Weights of a small mixture-of-experts language model, trained from scratch on English Wikipedia.
Training: a variant of SOAP for the experts, 1804M tokens, 6882 steps.
Below are experts of layer 4 (counted from 0) of a mixture-of-experts language model. Rows are named router (the router's row for the expert) and show model dimensions 160-319. Each number is 50 + 10 x the weight over its row's rms, rounded and kept within 0 to 99.
After each expert's rows: a language model's description of what the expert responds to; "mostly gets" lists some tokens that are sent to it at least half of the time. This comes from a sample of Wikipedia text that the model never trained on.

# expert 0
router:38 47 55 38 23 58 50 51 37 54 41 41 56 48 36 63 47 54 48 37 36 58 47 45 46 58 49 46 56 49 58 64 55 73 47 67 48 58 52 31 54 48 53 38 45 60 38 37 50 58 41 54 39 41 37 37 49 40 63 39 40 43 60 53 37 50 57 71 59 69 46 53 56 50 56 39 31 68 60 36 39 48 43 40 52 61 51 52 50 46 31 70 46 43 66 36 36 56 57 34 50 56 45 69 48 37 49 51 39 60 44 50 54 40 43 56 33 51 54 55 31 58 65 59 54 40 56 38 56 56 40 49 45 36 43 43 43 29 48 40 56 47 49 62 46 45 52 43 55 55 38 50 82 53 59 68 41 41 71 46
Description: Given names and person nouns in text, like John, David, President, Captain, Doctor, horseman, ethnomusicologist, commander, woman.
mostly gets: " John", " David", " Ed", " Jul", " Paul", " Robert"

# expert 44
router:43 58 63 39 30 55 75 61 44 44 40 39 51 63 47 68 41 50 42 41 36 57 51 52 62 59 46 45 59 42 61 68 57 57 67 59 50 53 50 38 56 50 46 51 51 63 49 50 48 38 39 45 45 51 27 37 47 33 50 29 47 44 61 54 33 41 32 49 58 61 51 50 68 55 46 54 41 67 66 37 60 36 58 33 59 57 39 56 50 50 43 61 55 49 55 48 39 47 64 42 55 52 50 59 23 45 54 37 43 45 41 37 45 48 46 69 40 47 61 58 48 49 55 68 71 44 50 58 56 38 37 56 26 45 43 38 51 60 42 46 53 58 42 47 56 41 51 49 34 55 54 36 71 44 47 69 48 45 65 46
Description: Parts of place names and surnames, like New, York, United, North, South, -ton, -ley, plus adverbs later, then, similarly.
mostly gets: " New", " John", " then", " York", " South", " North"

# expert 12
router:45 61 63 66 49 61 57 44 42 38 49 40 55 47 55 73 59 44 37 44 41 69 40 38 43 48 39 50 61 43 53 54 52 61 35 55 42 48 47 32 52 50 45 44 57 56 32 34 35 50 40 61 40 43 54 24 44 42 46 32 48 32 59 56 37 42 50 75 49 58 58 60 50 53 27 45 45 51 57 40 32 43 50 32 53 55 51 65 48 42 51 56 50 39 53 35 40 51 53 16 57 40 37 60 26 54 62 51 46 49 51 33 67 34 41 57 24 45 51 55 40 45 50 47 63 44 42 53 63 54 49 58 52 46 44 43 47 34 34 43 64 50 54 44 63 31 43 54 34 41 46 40 54 47 68 56 47 52 69 40
Description: Word-final pieces, mostly plural s, ers, es, ns, ks, in surnames, place names and plurals such as volunteers, leaders, Forbes.
mostly gets: "ks", " men", " Nor", " Alex", " Charles", " students"

# expert 2
router:40 48 58 37 48 61 46 71 33 42 47 43 51 46 37 58 49 53 53 35 49 46 38 46 42 52 35 52 58 54 59 56 36 67 47 50 45 67 54 30 50 42 40 48 45 60 36 65 40 47 27 41 40 54 60 42 57 47 47 33 52 56 59 43 56 61 49 52 61 59 49 31 52 57 47 48 54 68 57 38 55 43 62 45 60 58 50 57 36 53 35 38 42 49 40 26 64 59 75 36 55 51 31 59 52 31 42 45 45 48 54 65 62 21 55 45 39 48 50 49 46 64 45 66 53 45 44 54 63 30 51 54 60 49 32 57 55 36 34 42 47 46 46 39 42 35 65 59 35 42 48 40 52 61 57 58 40 46 71 35
Description: Word pieces inside longer Latinate words, often a stem before a suffix, such as unsuc-cess-fully, comp-act, pract-itioner, anticonv-uls-ant.
mostly gets: " res", " ass", " rel", "ss", "act", " Av"

# expert 41
router:44 65 65 51 32 60 48 62 33 63 46 54 72 46 47 47 50 52 47 32 49 53 39 30 46 51 52 39 50 51 47 59 52 61 51 63 47 41 63 34 59 48 47 49 61 57 39 57 30 71 55 61 61 55 50 42 36 36 63 40 49 42 54 42 40 62 59 74 57 46 57 46 33 58 41 57 34 52 60 54 31 57 48 39 49 46 46 48 44 50 40 51 38 62 64 35 39 67 53 52 55 60 24 52 52 43 36 50 35 43 40 35 45 43 30 47 39 45 56 61 47 46 52 69 64 53 43 30 58 29 57 48 32 29 42 40 41 51 43 48 59 42 36 53 51 49 47 53 43 41 51 43 60 57 62 46 37 61 61 43
Description: Vowel and accented letter pieces in Romance, Slavic and other foreign names and places, such as a, i, o, á, ș, Giovanni.
mostly gets: "á", "án", "ni", "é", "í", "ș"

# expert 30
router:44 69 48 39 34 52 58 66 40 64 51 57 41 59 66 57 57 61 47 36 33 54 50 32 52 51 45 47 46 36 61 53 49 60 48 58 50 51 58 48 60 28 49 56 55 56 51 48 39 66 43 62 39 57 50 48 62 41 53 43 45 46 60 52 49 43 55 55 57 44 49 34 57 63 48 39 45 58 51 34 50 41 50 38 39 60 44 52 41 41 32 55 53 47 61 44 38 46 47 40 43 57 49 62 45 41 71 63 44 44 43 47 51 31 43 45 47 73 67 50 43 36 46 61 59 50 49 26 62 50 36 54 57 59 37 36 46 44 22 62 55 59 38 65 40 67 68 46 49 61 50 31 60 49 65 59 57 49 42 29
Description: Vowel-containing word pieces in the middle of words and names, such as sh-oe-maker, Oct-obe-r, Nic-ho-lson, bathr-oom.
mostly gets: "oma", "ake", "oe", "eg", "ife", "sha"

# expert 26
router:39 52 56 56 35 55 50 43 51 62 48 41 46 61 49 70 47 53 43 32 46 57 47 40 37 55 49 44 46 50 51 51 64 52 50 62 56 44 57 33 55 43 48 44 55 61 46 43 35 58 55 56 35 38 30 42 39 28 36 35 47 51 53 58 37 51 65 59 65 51 50 61 33 51 67 31 54 75 59 48 56 62 43 39 50 62 44 51 32 63 34 32 24 36 52 18 59 63 55 42 54 54 44 60 41 41 35 42 46 49 53 61 46 36 56 39 43 60 58 61 40 48 60 57 68 35 55 41 65 51 37 40 45 56 37 54 35 50 35 49 55 39 47 57 54 36 56 49 45 52 47 27 64 44 56 55 68 48 60 51
Description: Head nouns like film, album, series, song, company, station after the or a, plus capital initials in names.
mostly gets: " film", " album", " company", " station", " song", " music"

# expert 38
router:42 67 52 51 49 48 45 51 40 46 63 57 43 46 55 54 46 60 50 39 35 47 51 39 43 73 60 53 61 59 53 74 46 58 42 47 47 52 47 52 58 51 50 61 60 53 32 61 39 41 36 58 41 62 31 33 52 41 73 32 40 50 67 46 61 50 49 55 62 66 56 54 47 66 48 54 57 55 55 36 54 40 48 56 56 63 23 46 44 44 42 51 52 48 53 35 60 50 64 42 59 49 29 63 27 20 50 44 53 40 46 36 61 38 43 48 29 59 71 68 49 57 46 53 52 35 39 52 49 49 45 66 45 38 28 52 37 54 37 50 62 49 37 45 55 43 42 42 50 52 48 56 66 44 66 59 45 33 59 53
Description: Hyphens starting bulleted infobox or list lines, such as - Genre: Pop, plus table pipes, of, un, and in-word hyphens.
mostly gets: " un", " Special", "-", " •", "Un", " Un"

# expert 29
router:36 51 55 50 49 63 58 60 41 52 45 47 45 51 52 56 53 51 56 46 44 65 56 38 54 52 41 46 53 39 62 50 57 62 57 60 63 51 58 36 61 49 53 61 33 62 42 52 40 64 39 49 43 54 47 23 54 47 59 42 43 40 68 67 35 52 53 64 62 59 56 60 44 67 50 52 29 67 44 40 32 58 45 30 51 45 43 55 43 66 41 50 52 55 50 38 36 53 54 19 53 58 40 60 46 34 64 44 44 47 51 39 48 36 42 62 30 67 49 54 44 65 40 59 65 35 33 48 50 53 47 55 41 43 29 45 51 43 40 54 56 52 51 46 61 37 50 61 51 47 53 38 58 56 60 41 35 45 54 51
Description: Word-final s, the, and suffixes like ity, ism, ology, plus institutional nouns such as Sciences, Heritage, Affairs.
mostly gets: " Sciences", " Its", " Heritage", " Science", " Affairs", " Their"

# expert 11
router:45 52 46 42 33 64 63 49 43 59 63 37 48 53 42 66 46 61 52 37 43 43 47 44 46 64 52 48 66 46 57 57 53 45 56 56 45 45 61 38 52 37 38 68 55 51 29 60 37 59 54 60 42 53 33 31 57 34 60 44 45 41 63 56 35 57 45 66 68 51 48 68 59 59 49 58 30 74 40 63 34 49 52 33 40 53 43 46 51 65 36 35 46 42 51 15 43 56 53 25 46 62 44 58 50 39 41 46 43 50 36 50 55 41 33 47 18 51 53 44 33 47 68 48 63 42 56 48 51 56 43 48 28 46 28 47 52 54 38 39 54 56 36 40 54 31 56 47 48 42 55 23 67 65 46 50 54 46 57 47
Description: Capitalized head nouns closing proper names of institutions, places and bodies, such as University, County, River, Park, State, City, Act.
mostly gets: " University", " School", " school", " Park", " County", " District"

# expert 34
router:29 54 62 53 33 49 51 59 43 59 40 40 63 43 48 65 48 48 60 31 49 38 47 52 44 63 42 43 44 51 59 70 41 59 57 66 47 41 43 23 62 46 60 51 45 56 45 29 22 43 41 57 36 66 47 37 48 41 58 36 50 47 74 51 51 50 54 66 47 71 40 51 52 51 57 52 40 66 70 49 43 56 50 45 39 61 39 60 31 54 42 37 49 52 60 36 62 57 51 30 52 47 45 56 42 22 56 50 33 61 51 45 51 36 42 64 47 62 54 47 36 52 58 63 57 32 54 35 64 46 29 67 38 49 52 55 55 42 39 46 46 54 32 44 42 46 61 41 45 45 53 51 61 40 51 45 54 55 57 41
Description: Equals signs in wiki section headings and heading words like Personal information, History, Career, See also, Scientific classification.
mostly gets: "=", " =", "Personal", "History", "See", "Career"

# expert 21
router:30 61 64 45 30 62 52 57 34 61 60 53 67 45 48 61 47 48 52 31 46 62 45 45 51 56 44 46 66 46 37 53 42 58 58 52 58 46 56 51 59 55 53 51 53 51 40 48 31 41 50 55 49 66 50 29 46 32 56 36 45 42 65 46 42 61 57 52 67 67 50 58 36 59 48 39 49 56 60 53 54 55 37 53 45 48 40 37 42 34 40 39 43 56 55 40 49 36 64 43 46 50 47 57 24 49 44 48 55 53 50 49 42 42 49 55 30 55 69 59 53 65 41 49 65 54 41 35 57 40 61 52 48 46 53 60 56 55 45 47 48 54 44 44 40 48 54 47 43 45 60 52 48 28 52 46 60 44 67 36
Description: Opening parentheses before glosses or dates, plus braces, slashes, carets, underscores and odd bytes in coordinates, formulas and units.
mostly gets: " (", "{", " ", "(", " $", "_"

# expert 35
router:46 66 62 50 36 70 64 53 41 43 44 50 52 47 44 67 52 53 47 34 48 40 38 45 31 54 51 60 50 47 63 68 67 69 54 59 39 52 51 38 56 50 51 55 47 50 56 48 41 54 36 55 43 58 54 27 59 30 44 45 55 45 67 52 50 60 50 60 59 60 48 50 42 51 48 44 48 67 71 49 47 38 48 38 42 50 35 60 41 46 46 55 32 53 61 27 50 60 61 36 63 52 44 58 23 46 50 51 48 41 51 50 60 27 50 48 39 59 65 44 42 36 55 67 56 52 54 48 68 58 41 56 45 54 39 45 44 40 38 41 51 45 51 54 55 48 46 39 45 52 49 41 64 61 59 48 41 52 66 37
Description: Pipe separators and blank cells in wiki tables of statistics, demographics and sports results, plus header words such as Pts, Goals, %.
mostly gets: " %", " |", " ±", " Pts", "  ", " Goals"

# expert 40
router:38 56 65 56 28 56 48 53 47 45 71 35 59 54 44 66 40 35 59 29 53 67 41 54 61 57 58 54 60 48 53 41 67 60 53 58 47 50 62 45 58 34 55 42 62 54 55 52 40 39 31 52 48 60 49 47 61 32 39 34 53 41 69 58 36 43 47 53 72 63 55 55 48 61 57 45 36 52 53 54 54 57 61 54 46 52 50 66 25 47 40 48 42 41 62 29 49 53 46 38 50 42 39 47 49 40 40 58 44 46 48 40 43 37 44 38 45 51 55 48 32 43 46 39 56 24 45 32 56 52 44 51 57 49 30 44 55 51 52 49 54 58 20 29 66 44 48 49 45 37 44 46 63 52 59 56 45 59 61 48
Description: Double-space empty table cells and field or header words in tables and infoboxes, like Time, Total, Date, Year, Location, Votes.
mostly gets: "  ", "ti", " part", " Total", " Year", " Date"

# expert 37
router:26 48 49 66 38 45 48 42 46 59 34 58 54 59 57 63 37 50 61 38 40 52 37 40 49 68 49 47 49 40 50 67 66 63 59 42 50 54 47 43 45 49 61 52 37 55 58 36 39 35 49 63 34 58 52 41 47 45 48 44 55 52 61 66 57 55 41 43 52 50 47 66 48 51 51 61 31 50 40 46 55 35 58 43 39 53 46 58 28 44 41 51 49 56 54 44 58 53 56 39 62 58 42 63 44 46 45 60 41 43 47 41 51 36 37 55 41 39 67 39 53 44 55 63 74 47 59 30 64 46 38 61 32 49 34 55 53 49 14 45 51 49 52 49 71 38 60 41 43 49 53 45 49 49 49 62 53 57 72 49
Description: Middle syllables and prefixes of long Latinate words like pre, pro, ci, no, mi, as in exothermic, pronounced.
mostly gets: "ci", "ici", "ub", " pro", " Pre", " gra"

# expert 10
router:34 59 60 34 34 49 50 38 43 49 56 64 54 61 50 43 50 61 52 34 36 62 61 28 47 70 53 48 57 52 49 71 52 43 73 60 46 47 59 37 58 42 45 46 51 70 35 54 30 51 35 50 51 42 51 48 41 40 59 26 41 43 51 41 65 53 46 60 86 49 51 61 53 43 43 35 52 63 63 44 50 30 62 43 52 61 49 50 49 53 54 40 41 46 60 40 30 55 71 37 52 40 41 77 41 52 47 45 49 54 45 49 54 31 43 56 12 56 51 52 60 45 45 55 64 45 49 57 55 55 49 58 41 59 46 57 58 47 43 44 58 46 27 38 61 30 35 42 50 44 54 43 46 59 56 50 46 37 65 52
Description: Hyphens in table divider rows and ISBNs, raw Cyrillic/CJK byte pieces, and romanized Asian name fragments such as Zong, Khmer.
mostly gets: " High", " well", " high", " sub"

# expert 8
router:26 37 57 38 31 62 53 58 41 34 40 55 48 52 40 51 46 49 51 38 45 56 54 59 38 71 58 42 70 48 42 64 57 57 41 54 54 54 53 45 64 51 38 59 57 52 56 30 37 40 57 51 44 60 37 51 47 41 31 49 44 42 65 64 49 41 46 57 54 55 34 65 51 45 47 42 48 58 43 51 40 47 55 55 47 48 55 75 47 65 32 46 39 37 57 19 43 56 63 44 58 63 33 63 54 40 46 46 50 37 46 44 48 34 46 51 32 57 61 52 52 49 60 52 57 35 42 62 56 42 56 43 52 52 54 56 47 39 38 59 55 53 58 32 48 32 39 32 26 51 43 37 49 45 42 62 47 41 61 32
Description: Word-initial or inner pieces that a suffix follows, like f, p, ll, ov, Sch, Re (Gi-ft, F-isch-er, Re-ev-e), plus research, Hall, land.
mostly gets: "f", " f", " l", "ov", " Sch", " Re"

# expert 28
router:35 51 58 59 42 59 49 49 17 48 55 49 57 65 45 65 44 52 51 38 41 46 44 35 30 64 57 42 61 35 54 54 61 65 54 62 41 50 57 39 49 51 39 46 47 69 43 65 31 60 51 63 44 43 41 40 58 26 47 40 40 52 57 54 38 61 44 70 54 53 49 59 40 60 53 45 53 64 48 47 32 40 61 27 30 72 47 42 47 39 38 31 41 49 55 43 41 45 48 57 53 45 35 53 52 38 51 52 36 49 41 40 68 31 53 58 39 53 58 63 47 39 35 30 54 45 53 42 44 40 37 47 32 57 32 36 52 53 44 42 43 30 42 48 55 47 41 65 30 50 62 36 51 38 63 54 49 29 62 30
Description: Decimal points, en dashes, colons, commas and units between digits in scores, times, heights, seasons and statistics, like 31.1, 2004–05.
mostly gets: " .", ".", "–", " pm", "⁄", "−"

# expert 32
router:40 60 44 55 38 60 54 59 27 39 52 40 58 53 61 67 30 43 39 37 37 46 40 52 59 71 43 61 49 40 48 68 49 63 56 59 53 52 56 33 48 37 50 57 49 67 52 44 37 47 50 51 44 52 49 37 48 59 49 35 30 53 64 61 55 54 45 66 51 55 36 35 60 43 48 39 47 55 74 54 48 57 40 34 48 69 49 51 43 63 45 41 46 59 59 29 59 50 62 47 74 55 31 53 36 31 42 59 42 39 38 51 44 22 45 50 36 59 51 50 52 38 59 66 67 42 46 23 55 41 43 47 41 46 13 45 35 48 40 44 50 46 41 51 53 33 56 43 38 66 52 38 60 52 66 56 48 55 72 41
Description: Subject pronouns he, she, they, I, and first pieces of foreign names or titles such as La, Ra, Ha, Em, El.
mostly gets: " he", " He", " Ha", " Ra", " La", " Man"

# expert 42
router:19 52 56 49 32 52 45 43 35 52 66 47 60 56 50 54 42 57 61 40 47 56 53 56 46 57 54 50 58 45 61 50 52 52 65 72 56 39 38 32 60 40 53 34 47 60 48 64 46 45 53 44 56 51 43 45 64 32 43 27 48 31 62 64 54 55 63 52 61 66 40 51 32 48 45 47 50 54 55 66 46 54 63 50 49 71 30 65 31 54 42 46 64 44 48 30 48 59 51 26 59 54 41 51 43 50 41 54 51 48 53 51 55 26 35 50 38 52 50 52 37 47 54 72 65 49 58 45 62 36 57 56 55 56 45 46 67 50 50 50 55 51 51 41 49 54 54 45 34 61 39 31 58 52 58 55 42 48 46 52
Description: First pieces of words after articles or prepositions, usually onset consonants like rec-lusive, cas-ualties, br-igade, disp-osed.
mostly gets: " W", " St", " h", " co", " res", " cl"

# expert 36
router:34 47 55 48 31 60 57 42 48 70 48 43 47 37 54 70 44 43 48 40 37 55 20 40 45 53 63 57 52 55 60 56 63 51 48 52 44 49 64 35 50 29 49 58 58 57 51 49 38 42 51 45 49 65 47 45 37 34 51 46 50 32 68 53 37 39 43 73 56 48 54 45 39 65 41 31 33 61 51 47 43 53 78 47 44 50 23 53 39 55 52 51 44 41 66 41 50 47 54 60 60 62 42 51 37 47 45 39 41 61 45 49 43 36 58 47 41 69 62 50 43 57 47 40 53 40 47 47 67 46 52 42 40 30 42 47 57 52 40 49 51 46 30 54 55 45 51 36 35 51 50 37 55 56 57 62 51 48 72 41
Description: Past-tense verbs and participles, often after was or he, like made, used, described, educated, began, won, vetoed.
mostly gets: " made", " used", "ted", " began", " held", " played"

# expert 1
router:47 60 48 55 42 58 57 45 32 58 52 39 49 59 68 55 44 56 55 26 48 52 40 56 45 64 48 42 44 49 52 53 49 53 60 40 50 28 60 39 58 39 46 54 58 59 46 47 37 51 38 48 37 35 39 39 44 34 55 42 49 36 60 53 27 58 46 74 56 44 55 57 49 51 52 45 47 52 59 50 41 58 61 43 48 51 31 45 35 36 36 48 56 55 56 27 60 49 66 39 39 34 41 51 41 41 59 44 29 61 47 31 54 36 53 59 27 53 54 55 40 53 43 52 72 22 51 49 43 51 61 47 55 60 38 37 62 57 37 46 51 56 49 50 56 31 41 48 36 38 50 40 61 55 46 62 47 54 68 53
Description: Uppercase letters and acronym pieces inside abbreviations and country codes, often in tables or sports results, such as CCRL, TOCA, SWE.
mostly gets: " USA", " women", " men", " people", " SR", "SA"

# expert 31
router:42 54 49 50 30 62 52 44 36 52 40 33 36 69 52 52 70 46 60 40 42 50 40 45 45 52 52 37 45 28 52 44 58 48 69 60 62 54 57 37 59 57 45 51 61 53 56 55 26 59 44 54 33 43 46 33 50 33 52 20 45 47 65 50 50 64 54 69 48 63 52 44 44 48 54 51 44 58 60 46 48 46 52 52 49 57 39 52 29 58 33 46 55 43 56 31 61 52 70 35 55 58 51 45 45 33 54 46 66 38 44 58 58 38 33 54 47 58 62 61 52 51 45 53 70 36 32 40 56 40 46 48 59 43 36 48 48 38 43 46 61 48 56 48 65 62 43 48 39 43 51 34 48 53 51 57 54 46 66 54
Description: Short word-piece fragments inside words, especially foreign names and rare terms, such as acc-omp-anied, Erdo-gan, Gh-aff-ari, large-sc-ale.
mostly gets: "sc", "uc", " sp", "ag", "sp", " en"

# expert 47
router:47 59 50 55 42 68 60 50 51 63 43 44 42 48 50 66 52 59 45 49 42 54 36 37 42 53 39 40 52 40 68 46 51 43 55 46 56 54 56 38 63 37 42 66 56 54 55 45 25 46 48 51 50 59 51 48 68 27 53 39 53 25 46 54 32 50 51 62 48 46 46 57 44 59 39 41 39 56 43 48 32 46 65 57 44 50 40 52 52 45 32 33 39 42 66 43 50 49 70 52 55 51 31 57 39 45 62 35 47 49 30 55 61 36 65 62 39 61 58 44 48 42 41 45 59 41 43 35 63 51 44 41 39 48 44 58 57 59 28 51 50 55 36 52 57 43 56 51 37 57 53 48 64 38 64 54 43 49 60 41
Description: Suffix pieces completing words, such as -ing, -s, -ed, -ation, plus base verbs after to, such as maintain, find.
mostly gets: "ing", "ating", "ting", "cing", " making", "uring"

# expert 17
router:17 52 49 60 42 68 45 47 33 47 37 55 47 49 43 52 54 59 53 34 49 56 52 48 37 70 52 48 46 56 57 48 51 52 56 48 55 46 45 46 58 42 44 43 40 56 38 58 45 49 45 50 36 42 43 26 53 47 68 45 42 41 78 53 49 73 55 62 52 51 37 56 47 61 47 44 52 61 32 55 44 36 42 38 46 64 42 48 35 69 22 47 45 60 55 26 58 45 54 39 49 43 46 53 51 42 51 54 31 49 53 52 62 29 47 43 18 58 53 52 33 59 49 55 70 40 45 55 46 47 49 66 39 49 44 35 48 43 42 48 61 44 53 52 50 49 48 43 36 50 48 31 57 55 59 43 51 62 58 22
Description: Single capital letters starting a word, often initials, abbreviations or codes after a space or parenthesis, like D. Bolton, B.A.
mostly gets: " C", " E", " U", " M", " K", " H"

# expert 23
router:16 67 63 53 40 52 61 51 37 54 51 63 47 37 47 54 72 49 43 40 24 53 43 35 52 57 40 48 45 45 48 72 46 65 49 51 59 51 62 30 47 31 59 48 54 55 36 35 50 42 49 43 56 36 44 45 53 41 62 31 46 48 60 59 59 57 56 48 52 52 50 50 62 51 35 38 40 56 43 43 52 53 41 51 42 72 29 41 46 63 29 33 41 47 53 46 46 49 56 31 54 37 30 56 70 48 40 48 43 57 46 49 55 30 37 50 39 51 54 57 38 27 52 62 54 40 32 56 50 40 38 63 51 42 41 39 39 53 52 44 47 51 38 48 50 50 46 57 34 44 46 39 63 46 73 50 51 55 53 52
Description: Coordinating words such as and, as, or, than, but, and colons after infobox field labels, such as Station code:, Doors:.
mostly gets: " as", " and", " or", " but", " &", " than"

# expert 4
router:42 51 47 54 38 53 57 61 33 64 48 49 33 58 54 45 56 50 40 30 54 51 37 30 45 67 40 38 65 38 71 58 41 78 40 74 57 47 45 39 46 52 52 42 54 56 43 39 41 37 57 49 46 60 43 50 52 41 58 35 46 36 55 53 38 48 56 62 50 59 41 60 37 48 47 50 54 64 55 53 54 47 57 46 54 61 50 53 48 50 42 43 42 44 57 40 51 60 58 34 50 60 45 58 29 46 36 43 53 49 33 47 52 39 58 35 43 37 69 58 39 49 59 57 55 35 42 30 69 39 39 63 53 53 31 45 45 46 38 51 47 51 46 51 62 37 41 51 44 41 43 38 64 31 72 52 48 49 71 23
Description: Prepositions after verbs or nouns and before the, a, his, mostly for, on, with, by, of, under, after, including.
mostly gets: " on", " with", " for", " For", " including", " Le"

# expert 24
router:40 57 58 47 42 49 48 43 53 58 51 55 63 50 50 65 29 51 61 28 38 64 39 42 45 70 32 55 75 56 53 50 56 47 74 59 59 43 46 41 48 52 40 51 60 75 38 32 45 56 58 42 22 60 47 42 51 45 40 32 43 42 71 61 49 57 61 53 67 52 49 60 54 59 49 37 50 53 58 38 46 47 63 49 44 57 53 42 37 40 40 59 41 67 60 41 48 53 75 34 54 61 44 73 52 36 54 48 47 40 42 55 52 38 54 53 27 62 43 62 47 41 57 52 72 38 48 49 61 25 42 44 46 47 36 44 41 52 41 51 50 51 33 47 57 39 42 52 32 53 64 41 66 57 53 59 44 38 59 24
Description: The pipe or line break that opens a new table or list row, plus words like all, long, right, north, south, semi.
mostly gets: " all", " All", " long", " right", " north", " south"

# expert 14
router:47 56 57 61 41 49 50 67 42 60 53 52 37 59 39 61 49 52 47 44 47 54 57 50 52 55 56 57 36 31 44 66 50 55 66 46 47 48 40 45 60 46 59 62 54 55 44 45 35 46 36 44 40 50 55 33 48 39 37 46 49 47 56 50 50 58 50 58 62 67 48 48 49 45 54 43 30 68 56 54 57 65 38 44 48 64 59 64 46 65 50 53 32 55 55 37 53 68 65 46 48 45 29 52 28 34 40 57 44 44 44 31 57 34 59 37 26 49 46 48 39 40 54 48 57 47 54 50 50 51 61 49 51 54 44 54 46 51 31 48 56 48 51 44 59 41 61 54 42 41 50 33 68 60 48 55 57 52 75 38
Description: Word pieces completing nouns or names, such as Jam-aica, gener-ator, brown-stone, plus endings of species names and asteroid table cells.
mostly gets: " JPL", " music", "mb", " MPC", " Jam", " gold"

# expert 6
router:25 58 53 68 31 60 39 46 24 60 56 49 62 48 49 61 60 60 43 25 46 61 46 49 57 65 48 50 55 50 66 57 40 62 50 42 49 52 58 44 54 38 42 53 61 59 49 47 37 40 48 51 49 57 36 44 57 49 58 48 39 47 72 44 67 49 39 70 58 43 51 40 57 65 52 52 53 69 53 44 48 52 59 44 38 48 38 56 28 66 48 48 34 44 48 35 47 42 53 35 46 51 27 54 49 42 63 44 36 46 46 57 55 38 58 41 35 54 56 70 47 41 52 63 59 28 39 53 54 40 52 51 39 45 41 58 43 52 32 40 49 50 43 41 48 40 42 41 46 50 54 53 62 47 43 64 47 55 55 39
Description: Line breaks and blank lines ending list items, headings and table rows, such as after Modern history or before a table row.
mostly gets: "\n", "\n\n", "\n ", "\n   ", " so", " Born"

# expert 22
router:39 52 54 50 38 66 58 49 48 59 62 37 43 45 52 73 45 53 52 44 51 60 32 43 37 61 42 44 46 37 47 48 37 49 52 60 49 39 66 28 51 52 26 64 32 54 47 50 43 66 35 50 46 53 49 38 47 47 47 47 54 39 68 45 52 37 53 52 55 61 49 55 41 76 50 42 31 64 62 53 35 62 48 28 42 65 40 51 54 44 30 44 49 51 62 28 52 57 64 39 50 43 43 43 33 24 65 65 38 52 36 43 46 41 48 56 39 40 54 34 42 37 49 48 59 49 58 42 60 43 51 59 43 54 22 55 50 47 37 34 66 57 41 47 49 44 54 42 45 43 56 37 73 37 60 69 49 46 77 34
Description: Closing parentheses and quotes, country and state names after in or New, and relative pronouns such as which, who, where.
mostly gets: " which", ")", " who", " where", "]", " there"

# expert 3
router:33 54 52 44 41 43 56 53 51 66 41 45 57 44 61 50 40 47 57 38 56 50 61 27 55 74 44 48 47 48 53 64 62 64 52 35 51 50 53 33 45 35 41 52 47 59 46 58 38 57 54 45 45 58 44 31 57 44 58 39 52 38 55 51 55 53 47 56 63 70 53 43 54 47 55 64 32 52 62 53 43 30 51 50 51 61 45 56 55 27 42 50 48 61 51 45 53 55 51 50 57 47 47 45 30 43 54 55 42 48 57 46 60 33 50 64 34 51 73 49 59 57 54 65 59 46 45 44 58 60 44 58 45 51 31 48 56 46 35 43 50 30 29 51 47 38 56 60 30 31 55 44 66 55 51 50 42 47 69 41
Description: Prepositions after nouns or verbs that link to a following noun phrase or verb, such as of, in, to, from, between, during.
mostly gets: " from", " between", " around", " during", " about", " across"

# expert 18
router:41 56 60 64 49 61 55 42 34 45 33 43 52 43 53 48 54 44 38 26 30 61 49 17 36 54 56 52 42 55 65 51 56 69 46 52 58 55 60 46 49 49 43 47 67 46 41 48 41 62 55 40 42 67 31 37 55 26 64 33 50 32 51 45 46 43 55 57 52 58 51 56 47 40 49 45 33 73 47 46 38 60 64 37 46 52 39 59 46 31 23 43 42 45 55 51 38 51 55 39 46 44 28 59 38 42 49 57 46 43 42 50 43 44 56 45 27 52 60 56 40 43 54 52 55 43 54 34 52 39 36 48 42 53 46 42 37 62 49 52 68 41 47 49 48 53 56 43 41 45 47 25 60 48 55 47 50 53 60 39
Description: Single consonant letters or short pieces ending or continuing names and words, such as Reiche-l, Kitt-ur, Ham-r-lík, alcoho-l.
mostly gets: "l", "n", "t", "r", "v", "m"

# expert 13
router:35 53 46 45 41 59 33 62 50 58 36 31 56 50 52 71 51 49 50 41 44 53 38 48 46 50 41 52 48 37 64 57 72 60 40 55 65 55 60 54 63 54 40 48 61 49 32 43 39 49 49 57 38 51 42 52 55 50 58 36 39 54 55 54 45 36 52 65 58 58 47 66 42 47 49 67 31 64 60 28 47 48 57 45 56 76 42 75 24 58 40 28 38 56 46 48 39 52 62 42 51 49 51 61 42 39 62 59 55 46 45 37 36 42 44 56 46 55 47 39 61 47 60 61 61 52 39 66 64 45 42 55 50 50 44 54 38 68 38 44 44 45 33 54 60 53 31 47 39 46 51 35 57 52 66 58 59 47 63 28
Description: Determiners like this, each, every, what, plus consonant-cluster word pieces such as ck, tt, ge, eth in names.
mostly gets: " this", " This", "tt", "ck", " each", "ge"